config.yaml
moe_layers: [0, 1, 2, 3, 4, 5, 6, 7]
normalize_top_k: true
num_key_value_heads: 6
rope_theta: 10000.0
qk_norm: false
init: "trunc"
Below are experts of layer 2 (counted from 0) of a mixture-of-experts language model. Rows are named router (the router's row for the expert), gate (a neuron's input weights, with its number), up (a neuron's input weights, with its number), down (a neuron's output weights, with its number) and show model dimensions 144-191. Each number is 128 + 32 x the weight over its row's rms, rounded and kept within 0 to 255. Numbers have three digits each.
Before each expert's rows: "raises" lists some tokens whose logits its average output raises strongly, later layers aside; "mostly gets" lists some tokens that are sent to it at least half of the time. This comes from a sample of Wikipedia text that the model never trained on.

# expert 16
raises: "ro", "rop", "y"
mostly gets: " serv", " inter", " inv", " stud", " em", " cons"
router:102108098121144127186100158130127118156080112139140110149127130115084132135086083112074083136087096168085095106139106156133081092175112187079121
gate1:167139103132078151186109134097100113118097111134144115117136111078129129090125122095080131085141124180107185136102129155111173136181137126158059
up1:068112143209151170140125125139180173075101079125118143129149161181127143151160189096111180103156147148122138147156062115123064136130187147132080
down1:147157096089156117094175129107115156128120088122091145174117127128076132115135126096163069128097162117124154100163160178139125066170052129105105
gate2:119142078109143135117187140125203095091104106124136077136147087181119140172095075112101162141128137117155116120195147109066096097159104203179094
up2:106129125130135128158137118168074114140085134151178136140087071119094118065145105135107068175093158176160125146151101057148032169142158108082144
down2:091128144140114128112096153090146106184105149101096142152137173120095093127114117080089127146152070149033160131058107181114161180136162130151151
gate3:132129130168147158176116122152169138161099117102133150131064062120125122164083105140106175072159157103069134113156151193096122037159129145033145
up3:126111144121080142077126098104104159072156157126111098155173163131137144150163138148118128191134155139170156171078143058195196158116061130145101
down3:138097152081157126094068131113081101056091097143227092153114106084124080139180125152115162131097191131096189168129161127158155190166129134129125
gate4:139130117131132161179091090114148119154139112104069173129101078100170148166164169198136090078187130126188136124158113172158051174170113124102138
up4:131111163097164141196127131158138106123141107120102153108121114115186127150081129084121142072120093099125093108146117160084078078104184145157130
down4:136094112144152119102164119092172120090171199093126090115149098136083185124091185097110082111115156132144079127140103147155089115117165132042177
gate5:135112099148141105120073124153103092076058128116087156142139109155111126150102117152065099098128115125123106185111078141099160130113141181105203
up5:070091125072119182123147102107143111125085144150107167117100099115145138120071127154082082133112111122157162156126104142127135119095164122141119
down5:147107134163103164113176117086082156178122098092117130114157094144151111075147130130143115123128104154134184136172203167130113153118057102192123
gate6:081148090102186168179060152173135070080078096105067104112113133150049098177137120113055154144081067188162092086111092125115133138069108148105157
up6:101130170161094117152107132111095151128149126153180149172153123139152133084121142194127185112146138166130184178122179167119157063133108070153052
down6:060098123069132144119187158151137168079193149109155140184157059096117147176144167178153133125127175108081123137129183065126181097201114107161167
gate7:094095155177119080157194145122089161067153109139146119105119177092073158132135131109106153125192098154126137093149076152120123169110164154128148
up7:131158165165114146116105073129120114162047102100135143147114083116163112161158136178142145114101115154099092071170163111076118152127088118082156
down7:044150138142083150148144170112114152132089077137115070162093126066155130143140114111072136143095122167039169083155117156144090108147105120089067
gate8:091115148157093126107123098097180114130122130066116110186139126124115148146144067221117159158158093164109097124199127179191135099129165126084130
up8:102181129088081129105092135086090117125126088103106172085099130091132136164144112152107107157141119211147111171152122111156150037132092141048127
down8:105143130096170060075083137111168129120110094113100131135121148087049047130132143157157130170115072183082122134154128150104117171138109121204159
gate9:138045033108152140214081124060163129123167088158114118105189094097188114147196104144148135095175123107176135117156111188139171040139085131160115
up9:124035146127161194071128108129137134120155112150119047124095093149113118085087142116128072148129093094137176118137161122107145167145124133209107
down9:078091092108161130115160065130160164148115141125140133171123129086101154119131151105110127152171175102138131142075140110118122095064151113166131
gate10:126129141136127102123150138096120102161054122133097164145075152144125115133071076100127111151087142109170142101129175072146090101145122206119048
up10:126106165110177112181112122124082131155171087117070148073098117121062115143097085175093105129115124109154131109107110136111108130146160091109100
down10:094147119154086084170119164125064108149117134124028147119185139135162146122126152083128111105060173148154149119096134130103151131098124151068084
gate11:100067107171200125105137155157104128065125086213152124161149113122138114172135153132107125103162142113118060115149080092093117113100148149153114
up11:130104131098098168094174104119173236148194071079182123129108194109079115112101172101103102151135090138178157126145136156104104074136156129122132
down11:116091109161079135154112115133146113148151117117104133185162102136157143108089062086145132069109124070157179148092146137139078112141143105112129
gate12:085113116134148083178168167114116151153114160105133162210117156075151160091059152117081108163141185144120058130134169113155096156139146110094143
up12:078060097078143075106095124076090088099186168087162154156182144080087133135123149150118125091131128153145129082076173132150103128169137138116133
down12:072092182111111161127124136145074099125136140114096137131153120114122179139086112158196115113132101144127140125123134060178107147118129115114107
gate13:121110091184127114024138112128137173139064115095145095118072105139085098118131136081142126149121102086095091126137156109170134135165183111122145
up13:087095072076162128122130113139144131175115148119100131126071180139044108072074077125079164156117124169094117132150137160116135117169120075126199
down13:122189166147108162124121147121149144141156117125132131067152092107121131104093136137092147152092106110089154092125168171152112131107150141095137
gate14:109146077093128159096116171142119089207141140096122146117154123172109181111121099203131182153106130128138038071094198089110135123188138132046102
up14:150176148141066121132119079094150139187126091058144146107110124118125143137095140061182138095106196062171136163103132120157127098151075149151103
down14:156090094129080195141129107103126065133117136168199110179121110127162106152119125160088102104134173068115149125106088134094160141127212114131171
gate15:131134115116089168172149170204208109163121133123116093163089159127076147170131132155102165155130096109098179203070110189180153089150096140012039
up15:120113137068112101116139120109108153124144144143119114110113211154159159104135175095182123098146103144133128157109100075111127166114112081193132
down15:086156203154149125134152159133096092101157115177134131133151104100127126118108089082120071130119152165086115190123158089158144103127154139077128
gate16:104133126095124069126215103143088109128137137161173101138057089115087133090127101103109078086111073189124119143131071120122101061157058127071161
up16:128156159172124126136123142103142106125142126138091170147190172069141105126125191187102176138159138101120150105159158077150129153075172146170098
down16:107136090107164121130130171170143146148089097133113152157130149115168141129137091147131083072132139111092078163161141128150088099158135115151122
gate17:136105129120105143147186130184139120088081098192113151076068131122094108096119164115119092130138112103126133080098121133077180108132175154140119
up17:129097182093162202141118112081203114192083109142108095121065107108100166102157170129123158110129048155134161085116122111128084174083177147141159
down17:155135141166026157144110157058164096112109106219151120129159119097100109082131154122167157114141123129116111137191094173117139075102097158148111
gate18:133132128089139108098112141142070139075141112145152174142122143095112110139141101138126135077154077131080110159179134161057106151055193146124072
up18:105130129166139100146093131152176107151122135121117128117208117124120120163149199120102135105145193125147111096078099111199187153103075154131107
down18:114094130140097140153088172078133106149165106133074156144161100079171136122139142153095133115139169170059161093103161091083130157108144153169182
gate19:067150068144133109102085125132081085079060119094130132102157148146139106216156142142143158114162156142120130167128156087148119072142093125119089
up19:114126118123159099132118130150105079170073142169171182109121135150114118143124122128139128058182095114128121160177150104126118110118177153108099
down19:036134138188104154171166136178126118168183165118139145093155095188165117136140122122182127133111161131165091092111107134097123160072180069129159
gate20:132145106148104134114147132075189157087137111161138097065137089101181140139075077121171135170104100093152119114182168212126200111130054143105122
up20:119110128115146091074084116086111153208152174118120123074104148114200150125151166140139093146104114086157090122152104134183129152091108130143184
down20:077176177174110098083135046085139117136074144196141147153158129121125092147160153149138141115093124161090123141180114186141138134122106150181238
gate21:083112131134065162142137114185073115137086141099141116196135139135141106106117087133138107116063123110134119121091032121180128144159131104108119
up21:090119095099097112153124145106136106117136098118130175102194125130178162139183135192153121087115170182093100116109151167137202098115067066155101
down21:126142148163060068165059084129120124167076132129172113072065161127186104128152117112142123108122172170132143179071062153132092149094133151101160
gate22:094124165121132094148160128134115113083116138133183145190117151124118162111114121105122063133118109124197146075129067107079146035141149151169077
up22:117146175137154116145125082142110117159114141135096149191131099114140059151074128175112109132139129131132172132129121211137147054131119126197057
down22:108080096141117139128155166210131114062111112127108123103081152166147138088052089143112150058132055133114166130124081105151111129082156127160142
gate23:073160112147162127128126104117149099121111149168143141133168121067104093099123151152109138117149181156111095155112088164171139118124171168077154
up23:178111112177105163063117101134105092163096124085111127097109158100153109154166118077163136113152075109080148071157138173119087132102118127122119
down23:133157121096159135151085155177162131126080108081114081156086122085106166202134163133077147152119143209118142095135130150169093110123099131081152
gate24:087105117120128110135133144103180197139146084190155141142161100144142190120144088156071163142172111145123142121075099122120110101193134116140119
up24:150132165183137130142114190148122108144136126114115085171110100100171085113136130106173133095092121085117173208150169125138163156111134113143125
down24:142075115087165119165143132100111148115112178150177174209164148104172176140155120100088133151123106133111120080142072166151136101153131113155113
gate25:104111085144077138202120135101142140136157138122105132172171159099122128092095117104109122120167110119153080091155135206132032124171105144070153
up25:100117135190098104156118116107093151145158194147178161203086117129107146122072183097140157109144127088110137115100143147157161152175123118134115
down25:180196127155099159112113137126149073168143076121144113066152116163139192123095118090176122129144124080111143123154150139144108123142146062172155
gate26:153116109133161137100134109096171086124121152134150147098054102131130102127123054106103146106091141114114082099138197112130113088112152121108060
up26:132157115189119108109115118048185095158084172160152120127083122128160120084124061096083172169086088144115121130143148083098117125132123157133081
down26:161090115114142095138149102117092133155109103130126161138177204126113122081032128188120159147163109114079122148180126196165170128124126162161166
gate27:099119112130121138133169151093187153187101138124064132116197081142131123130133151134067124084109120132177174122133153166129124104173117154126124
up27:066104131129087103110116107159162085080136151121094132161096077131156165160117083116164113118061131141195151138173131123155072148098081132139153
down27:115146113120149146116189086151111159117124126112138108116221171143145148102155158123114048134126095179066121102124135144126128124154082151131192
gate28:090112123126144131144120133127135109126063135143162075152145119136197146180130109099072116116139099094214097126126103148144095124151117167078173
up28:129080148163116143114162074078140119180074118160156084152141075107164187154098131124144071161121126052140186075145148107148098151178130178143082
down28:151175145209086097085186134158169102176150120186167152138127101122144236150131124111193088120141210150150063097148159115120126079085177149159139

# expert 5
raises: "ri", "ro", "reat", "e", "ry"
mostly gets: " t", "|", " sc", " ch", " cl", " film"
router:090101125166123089121078179122095129131132155160156123188155105096034145184138096090112084064096169122133062083069093136180122138080143153124100
gate1:122121180077135129131137112116079127091117114228087103078150127130085080067168160124137114141094121153120106118148141107142129083089142117127099
up1:176122140212086142118161152087116143141149134082112110114126193122176147195111116157040151145151163104103215136147068152098194152158195106145127
down1:128188109098112161122051151096125157117088077116157145095120034123179103071152102127154124154156066095137124155142147173083122083154145151104133
gate2:121121121133139127089123137118138098063126104123199110113131137122110174134137137106112169137113093110242118156084098190154147157166141132102131
up2:152173176097143140025088120104118106123155179149130118117132114119136184146155180085097172123093146101095085141158154157160114240140167136155153
down2:121139117154171138127152151118162146123138139141112108149165105151143080122136125084135144099109099129091092107197149129176181081140095232121113
gate3:101099101095172082158198145154088134124121125054124089099137140136068109202169131084164128128121124142081071102119052092118111091127160172137163
up3:084173113138142166139121175101123146118082118115141088104141166141172128169105172155158171102063123162093065078149085112119110162075119138142228
down3:177133192180133148129129121149137138128163143156076128199077100116177037131108155063120133095175099136085138105165054111171110078188152090122146
gate4:114089127096173099100093125112149171140093160077074100188160092084143159151078103107107104128117132135124076098121086129137114110118161134155162
up4:148039083135140105115124140168101185081186110111105153125174097153150199130122127129111050119173158114111126105136078161147138110126185161147138
down4:148044116084148127139177124090142112149139131162119129152205122108079108146107132170151140105103205103140096121136166066154135150146069047187072
gate5:151129076104114137177089135163176150092147099085119133144074153097109080148116143137120121146126145129141214136140131144143045129147140169097095
up5:110164113153157139114169164148173162140096141113215162096139149106128118168108149150140147171143089122102126205049138076084133143134108127118109
down5:077108164136116108104116184122025075077093112129151131202150133111124157119134181169137165108096098096116172105093121130130159131148097069160149
gate6:105122164187137102122130124115171140131062173121122113184126145164097080151122116139136152124132156100130095136106134154084102102080150149161129
up6:108127183133169186138121131146134100151081100126120105138082105142167184142055161131131152150071114098127123106109058156124072137151148132160172
down6:131087131127212168099125104114108122143158142100159131094098130118099093173129097124119145104138103178149140175144141097127158128086147160164187
gate7:105130190205157130146101168149082085155128138115149069119190094119099123188055096094074187162145118104150068175137139125154164185123182084128136
up7:173137067094173098087124151109176089130105083163095127147148161136141168114151133159186061143118100174097149108117139124089100135175110163162139
down7:117189130131163086104082095034125140144120091110146154161149122103121104138146107094072138108121113095116148121134129149103155131104197173189181
gate8:121132161163072138123126136227181103127080154149189127083081132072092138154128129123091123088138166135113181133155150109169091175098124167104086
up8:153131119113149097164182109084063112108164138100135139170124126144091130078138129121170164131156162162179155129138154147113110154133098139072122
down8:109135186119199202115112124149127153111048121151161164168178142116131117110181178080111133120154121159157113126088120172102114195096146172103093
gate9:094127137102178123136143123163076121137138148110146144140169110117123153141180131125142123127190070139134049114099112094131107144072118136088138
up9:126105094188083108135087136145150163118041134130044113160083116073122090124121163130117062129084145150144135130167176102123149148176141122150093
down9:115106097085150136090116145147167123098149130131136133089099157136107130167113134140074183134164168145124091136110146089075094183102160180151123
gate10:072111151083134131117137145121132199146187082101108110148122102109130139131073061153124006180096174099137080140066145091141084121155111162089087
up10:107116121096109136128160162139118104136161139141113175135158050154170183095097116173116107104110193041153037160129119124085154186130183095095120
down10:144135137096109097151080095081103107144154106078147169125164148170137097165146148156130195149065088162101146073085132105145118173109157110090116
gate11:143160124173161124138112168149187114170076158128095075117117164113089113128055179089111151036118128140207114135135147137109103159182069120134124
up11:211105131131125077163109181136160127149111135125095070146119232090116170181112123127106142108099147131113098144093079118107158165159162093086151
down11:100120111034203147140196114102144114130145127081137126091114118136142167139187160206130210105130115125056135169144155126117179089149122147177155
gate12:126079111136174140109146140157103118149135144134131117107128088105181094166073152132121127074177099126104095093104138080087072166115082119102139
up12:124136127101187111089187186135106109126119073065142131078068148134130064219127170120170051095160140156089189101182099103101127125147177140119160
down12:119077143096122076124148153086077117143093084149125116108043094095163116099097120157127130160120165191091175073144133079144141139137147073129072
gate13:123101132147166119101112143080183116053107083140139135097192133118074151147123114108122183091085116176142159151076173149123089143094123144159107
up13:068118198139160121143209103130137135114110107131184064173135095089136080119152096108155151200156135130197105157144137081186207122152115134149155
down13:128148125070164115129091145192138126147102058149117122122105125096134191113111123122103108081187097141133164137165135112084122080126069129101177
gate14:122097143152091085214094157101141129119149110155094081156124136091082099123152139123103141121150104136140137190144140125145127147081073123111076
up14:094117094089147089128170155189105154127127161124178188043124068129143128122116146154144127057102140162134189090102118165132071078119169139071164
down14:144010120120120133098157112062130164088122130115092183138129125037045124165120145096137141097140099163137124082188177087110135142140091130181110
gate15:128120099125109174124066094114120123162085149163147171116164167125088119097192159191126126092116136137133086136074145070187080119133165173084049
up15:139181128138107163099073090169149143150124154135125171143197107137077169160210156140140122060120111123125104096100133134210102125140165153111117
down15:166111129122088113119122127146194194162139171167093149131114026134148127123159108092173108106143121116147091117151108154120133145116103119129147
gate16:081111152119093136074113118113127122047169097119098144196163103112077158149100121157118109122138179114102155149082093120111081163136109132127052
up16:136072035109079139097108150128109125119161149092088154131141094108147076187134161117127098133165118160140128091156092193180078133112154127085081
down16:095164147100060112083179098144154133121147124142127088169127125092067147100190171136110122078111111098100113110147129165117139091072168159115108
gate17:089112131124145139092163117118117140123186154145078138194142064136135099127089097132099075112199134105151050126114163070110137189118144104146102
up17:129171186148169109079133098117130108139124096110138079177142186137121115085106071088156229137079132151165107141099182118128141102155118122105154
down17:138124074150169172139100108180137173129111090102112157111082082119169213126152149073116117138154098177115137094108140170108116158194133136081124
gate18:149100109070132158071127118124133058121121111120104119122171151150133143134099152124115067115124141073081113068109064120119142145079156165139141
up18:162186109121104134126123119154171110139124145153131064068096161100096145122097138076109100093089134152128157083070132109097094134138075162092123
down18:094117141108122106118179135114125107061140142156101121083181161106119121102158155106115136161113120117096133172133079120122094100100109099104160
gate19:063128159133146107092111156159089098142116147084157139163184113134050172176102137097140144133120139074144107077104070136203157151198148138162155
up19:184122168092203125116107177139194113118066124122121124179117168098130158160121074080133096107166106142149066117130167141084133158121137147120173
down19:139172128114220135141088101133190129153130160152130133153138156107109149164113160112117162098143162179164097133151170087141136088140108072187131
gate20:109108062117085138072076171167108139126114152158116141113122132151084147117149070165132098139129158172095144162085154090177168177129129117099107
up20:101121112132135119093132157107133174041139072129160106161143176181115108094119066146111100120103071102188102161142108140122167108108101141136125
down20:118090101135093093126130159119129107117120202186112118119143091171111142199139132151122138162057133167137144180127121136096222117147145114168134
gate21:217129110142123188195086152118137119134128057119144136119134056074076142117146136152077127165142141128076169121098137108143109201137159159125135
up21:057106181094132153124128119064135134076159082121145127131104111125151167140128137144136125134183099116118133144120115117124138111100125114105163
down21:122183170167070141110134127128093099140180116159124055117133063158111102167161120120153187150141083104087111233137127153167123147176153155106110
gate22:133144181182171121148130112138154137108105125176134065191087138130140089103124146145117212061119130074095132148101121137109110136062114111097209
up22:104099158131093133107120138071217100105113084101135109130090194160155056123133135133134163099119130087123096121137135104110116125124134120144083
down22:150126126103148078108147103071103129109135110079165184127124105163096167168090118083136178148158057190122152136119167105107105074107157151104156
gate23:084147183135120109120180108126158088133127158093128099141162158137089143077053097131126085122161066140111116107093119107169042161129180156127131
up23:141104145050117115159133140160109080090165123120081090072158132100140133132108084141078120058157126122173133157134111124148122193123148129145107
down23:161109177120121120130057094126157123155091127174126178139143175144125036061080133103156116102202108115118108107120055157130156102093104072102141
gate24:109142125163113095123186100118076121114126177121162103136068077139090128134127186081151111084163183178187096155098122136215130094142119099140126
up24:093096114144120093137162114128158041087109124162149133145121117175047067123150146148123028158110207167144108138104186122146142115123154130152053
down24:079100169165112077145113160100193186147164127127116111053110095137161114087095123110148162107176112147066175145139165091117142169191095070187136
gate25:178150119122157096108131157112088153195094088061080091118132124175089168125108126085094146076158160134120113088102074131133113150088101165125116
up25:061127111104163160161102106132120109177117174120148157127134087136142054137118144124184129081115182170090131133127141104112152114153134111121105
down25:077140115087108099131132132172115093095115161121159078105146105109134173106118073157181041163105199113124160158054099072165121141144107159165104
gate26:158157095087128079100081147095092108131079134177098142194098131151100129149136086137114084093126102147189113116141161205129095202173123136107113
up26:152140152135153132110125163101152147141141158178115170128136145128114112140152115138111162079141106144155145152074124109145063098126120099196121
down26:110130196090101112095138146116146147104179128075138164117130139135137124119103147140152200043122107137099126104176128106160128131092114140126148
gate27:099123124147119171173098109147176153132082124125136084161093115112081138094145102128113144109085098087142098186102141154133121168112143163118120
up27:088106156119080099127089114075095119108135149138101120140093065134197107130073192107195098119045090151142111056161111167118178085125140100147127
down27:102088170126141161128102080134123139100142062112092135098112099140065072133106126124179145086137083153100096114091144125174149094194092158125138
gate28:113156118166073115123122100190086168166133155133154129150115096167071155119110096185106137087104165116145128096097089148186120142107129140109106
up28:123088164119133143143170129061205128115181147076140134128132143120147086117138178123144165124128118215084135131090120096083069128135141106122153
down28:165129121150151144125067153108100116089167141169110154207103157146132157148096130078116146087214145105156165110168149158141140183124114131137135

# expert 66
raises: "k", "g", "ines"
mostly gets: " Mar", " Fran", " Car", " La", " League", " Jun"
router:185096100137158117138111167125137130122120108190127056110115091096139141092154137122122154072155152161141076117125102133114157127108122189089106
gate0:134133082127144160095089181133172104121160135111086143111112113163128113134124069157118062089095160137162088074090124079123141110080134065127103
up0:144142148109148129113126096144098159081171176212176107125107082046151088117148145078166155136096149081110164132134092134177087071144091156135065
down0:107180146099121158101106137112174102106163095132121096084135154112108181108124129142153159171152068128160080143139175107098179192096091168134109
gate1:098175058130075111109139115092176173157110097089114135171098090115093173106181112164145139171151162193108155107097170185122151104153063098097159
up1:133091117081150121097086117053102130129140099130128149140124114174120139165106104142072059120114154068139090136082118079166146099160189119171197
down1:106133092186181100177092121134191101165089152122166085157118134136122116131112119116100082098115095189124145101130099182143138106100080081126136
gate2:106102162140170155137180103116155109121101116124161138141118082092160132117119124072133207070186128183122102164093175101041094100097105121149181
up2:184116070070144124114148166179115141135080141104095143091129147124119084138068141129158131099118140182080155117131120209155173150214120149124160
down2:128161205169097182108139094114152124108089132132039058131101129102196085170155136135132098152183123158127225170105119126160167081169144104145099
gate3:171123116062117125122096124131116146102087100185120128122107145088112106165161110143070133105190047131122137101120110133182074148102153133116109
up3:146137123129112107128164125124126120086069121138048080084157134119106099113118166074094166162149125165060129078120065108125144071051144148102118
down3:171121165168177114115108153103136094117105190110133104177139155124109181119090134156125161097119062172139212092085176032094156134088180064160151
gate4:144108202113137112182188117067124135069185112145153141164092119066159122115084143146125103090136177181152170133146093180152150116126137171079115
up4:124164153146166143120149148121127097093116143122118110071178081146107137097149194126097149103113190139097106103163176106065138163139113115122134
down4:118079096096123215132090096076116159141167135132161149193103140053146122195140145162134169148143129119126155105093118150119138158129128112159135
gate5:131134125163096146207163120144135049205128154179156096139143093116130229110151102115144195073138097146157132110109142126122140150149117147124078
up5:143122129082105162162051118141087082113167197143163065113057162131153164104153088070141123107113151186145139111133080115125128144107150176115096
down5:193178131123159136126148136087132176076131121098105097159137174142098114156138166093081068165125087105107149189114052160133147074134089139104138
gate6:180062137121146110127137132154126205102086106163115124155141120132140133059179137124045106167135137100110094150144140169072147048129181148120087
up6:173175165140110134097095100149162085145060075092136119188110174099136134117129135135156136132075111144103175100113144126098153120102092114149030
down6:124148135137056142180238112102153145133149130146114135125142081156178149132129158151129093128141116065133128161140088134144098117140182121057199
gate7:080102109199178119069080177110093168127082084161188107166090175140061151159151103183091111098160166124141088116146122164115080159113094147148131
up7:067129160151144123104136125122150155104131121153153123131103147163079187162137186147103138097141182164096123169160148102101150156100110143133104
down7:138163165153107122141147119170131131103146175149100129156178169083121067067027131156079084094179123137153111125145159149166150132174151124174145
gate8:161126132140169098183056182112088138144125119154145114141105124174033153092164150155127094049143164182155068173112147106109119124130126146145143
up8:098126079138052198129185106149143082101128122120100160110184145096174075155111069130137123184131115092109158116127101128139116092175121159092086
down8:096119126128088167143131107088120110113085144118133139080085132070135139141148088128111125188152167122108128133057095118135141138106128120132114
gate9:087119157114103117196104136163108119106078046188120138123151170125086170128164118142120121105113120100096121082102183165112109158147136098153156
up9:149084141183136180167172107087103152125108126104170102120129088111142090106104168141112153144099164094110104065162040116146185136112121149138102
down9:127138101058181167136130124143129116146125129180099150130146174173114164100144159160143190153144092166139098094151150102162135111139121078067156
gate10:126140154168198047099129089070168132120195105147110148108159128146128120189162158149121171068085131137119081080126151085101105120163176144102139
up10:192140133122118138126106113110183140182139158083095149101181077125183123099146159149174129136115143104106161170097142147157163123136103141154166
down10:143106159119099105138164121212112182046108117176165128119135168147121100124142161095155112162207092127125142108131076105072128167174143133090139
gate11:130113167131088133095135160176121161127117175158154062050107138102146107122115089158150137128144097157136095150104115083092115164137083171145133
up11:158145167131131144132163097166095082108092190098136136169159125101152109183158172039162112133160181121078157153149135187141090128099167130153100
down11:076085143135101074152097137099120158141078142135125135126147146182150135066207109100144159144057129157101058089189142062074110158091104169177112
gate12:132104106162130076175125115134145164098094137191152076166105110135099129116141074105159099129143126104192110120113132119122143096149068168099100
up12:110144168104118135107122139091099114169097103116118122113134130164138123178149101189090147130110087136078108152098065121116124187092084106074102
down12:154158152147168158201147137109167151137080133171183105075064090126102163175142144116158107117127115133199153102087120150169089099153079132065201
gate13:084082113134093216171074103159157093084096124106135055112079166124202144108142087107154167125141166056128109131098111155169166081111141100136077
up13:165099078090175096117164125067136148137098089196138126135176083087103116119098134142122120125099179114077159218122160118044111103138152128177183
down13:170156162166112152144105157161159093155113151093139134103087066165203146095161148128140185084199169099108083168170081154060097194155121176127120
gate14:169072136127145149116131152110171177165118108117173144100181142137139137150130097094135114162114159095103071117092149141111146074122074172126110
up14:137113168160116145173109126112186112157186085152151147121146186144121157128197169149109152115137105108146098084090171129068179090158129148158119
down14:166110125117088137098109164187142101129116130108098169132111142188129127163138164100188132108124067057106074152134095058122140114170165081156121
gate15:130124126130127117146107134177090117065145176097138130142140103122115055133075138154128137156080106105164143054137092145161113117110089156139109
up15:140127199125149138159111136110093147093167162068169102090068124114094142144166131115121071153036156134103144111117141083158126139156128163114106
down15:140153146181100151123144146105132118152169090076141166119114103102192167150175145134113100112133120139125070122122134130109094098154158141182095
gate16:091075102155155137143123138130143141142107144118129088172172121117074106160080107107139142069092172089138104098109107182142120138157066141142136
up16:088097124203055060120095164052105114148155162113137180116094097107163152170134049094094172145140104165152169155068172160128085121135142115185172
down16:138128151125106145125147113155158146094147123121175133140095144158084092143120120103126094083116130113082148102071153159195113138201157144115129
gate17:132131160096135165168164172139173093113109137185102115047095063079171148069134139096159124083175100128116140157143135166083172094184151163131114
up17:121099162122152109123065159107142104154108141139095129075127113159045105170109181168168103135057106157145149142137104172125103114124127148157179
down17:125137159166132157089147111151101168140156129136122107126169136137145137156159107140161138141144157082144084174107118119146199124150125103127165
gate18:176106079115080166201122198124143131096106109113129102132129125054143097080128144091155093130067119129084114095084119082092144130117135142174125
up18:112123143200131143097172120093110127117082187096107134149181148190074132130063069180160116167152135167126149137139138142084152132150087123148210
down18:122132119141151155121139056149129105148136076147120146200115142095130116161134102106119087117063132119173089046126132131147087142135136113171081
gate19:118137080149168129127149141095137067120079129156172045092083146083143133070146131139147123116145069148108158094085177113145124156132148153103125
up19:163117066129090148129105185126185167057181164121103132117122129114133055114184124109174141143094158158098120169183089119089145145111143126155150
down19:103144142076103107174063086172039099140137138157135176126105109143118169146142059166079133121084152084134139162114192127140133051155158130163069
gate20:135097104134125135122124130114144149161115122151152132137156108134073113059146120095040169156084147183163132122089057120146152079212126166111170
up20:130163157096112117127172136096083153215091116151081129073127108116104129186103146107165152101135067102158140165194146150158112138132105135122094
down20:124143142141106168143062129162161097115146095068104146096121116160163093118103134110117198203053112155174194109127089116161151106110127163085157
gate21:168114073119098150101132105077165207124050087133136071160112141090162161109132100114134133132166135161099125062086127117140134068175090112113136
up21:152137154111079137081149118127159191179140121081153133174156087109089193116141135124099158154171131181085149199131132111141125087144104142156115
down21:103189117134139144114060189093129097170125125177154103168159121170159097122129136178154160153157151106124215104102076148133148108117098121143138
gate22:131068133111104126107105124095176127085110088110182159109133152112195106128147129109127154112124170099147101091141116168113179097111135123173097
up22:136149140075135070075162137142146099138090155179107115146149161140109104180144096143136173178108071147175113169074152188162126115187140153065147
down22:132141167191131220112163177133089142148148185183103130098151110128214093125168145150146097108119137114117133213117110145101135184100137086192151
gate23:165115116051131177137156080167105115097094155110090088118119092084159152090130123091120125137161116081144101109166086169129161141147132117157084
up23:158170079154170116137163167148102147102101042176182144168052145123125117140097134150114166178116119165133133147170072134114106111141110123150189
down23:122145154146171157128135074096131090173152098112150124112106032147157139124146127076172111098120120139154078131155081090184127124164064078106112
gate24:109102120152135143159149105121135180155122145210148158125136136150152138145145095133165129135133145134123137186062120149114132120183186160114167
up24:185083154119077192132080115119105171165136124115075111161144124070111144100151192120151107074103109117129060183091156101151124133138133121125136
down24:128108120111182149082141144067100149116102146135191066170080109151150134177146139162119174189153140139085155103130094149087109088151102127147189
gate25:180164103146222124182146146157119157109097157118054122149100123119076176101073099103087117123094149116132115139126090116128104155150144146072060
up25:077146163174144119128113100163104158106158171100118084187117135122083084112117049126129095111120173134147041103112100129118165163116121120099161
down25:138139136085137148147155069099142097133088111105137183103114105128149108130078170166136166169148083092139137115161144132097145142108150134187087
gate26:110110089200152136167101086174163148125149141105139164102157128110149096087141147169109140123144132154062135144118114121164134173116171135108170
up26:166148138130193098131048092191160115090097122114145122157125102083132087101094134100138149138187101148126196171109145128151095125177159114094097
down26:169065123138115136174152156105102152149119204182092122089160180090110124097165097099140064082098195092099115104137142145135190114082137187224078
gate27:128142093168102156137089155116104148095154120146131167105071084134096116125178149080145118116156109101074123117124131105089107181160074125151118
up27:153179087135105142156095128179100139104109147113166141064116037154155106115149083103149126146096117125102135160121112073101125178141080118103138
down27:181099124079152050136102113126116139179110127107121132132138145146093115120106159169114124090099134084020102149173120101175129140184144171094183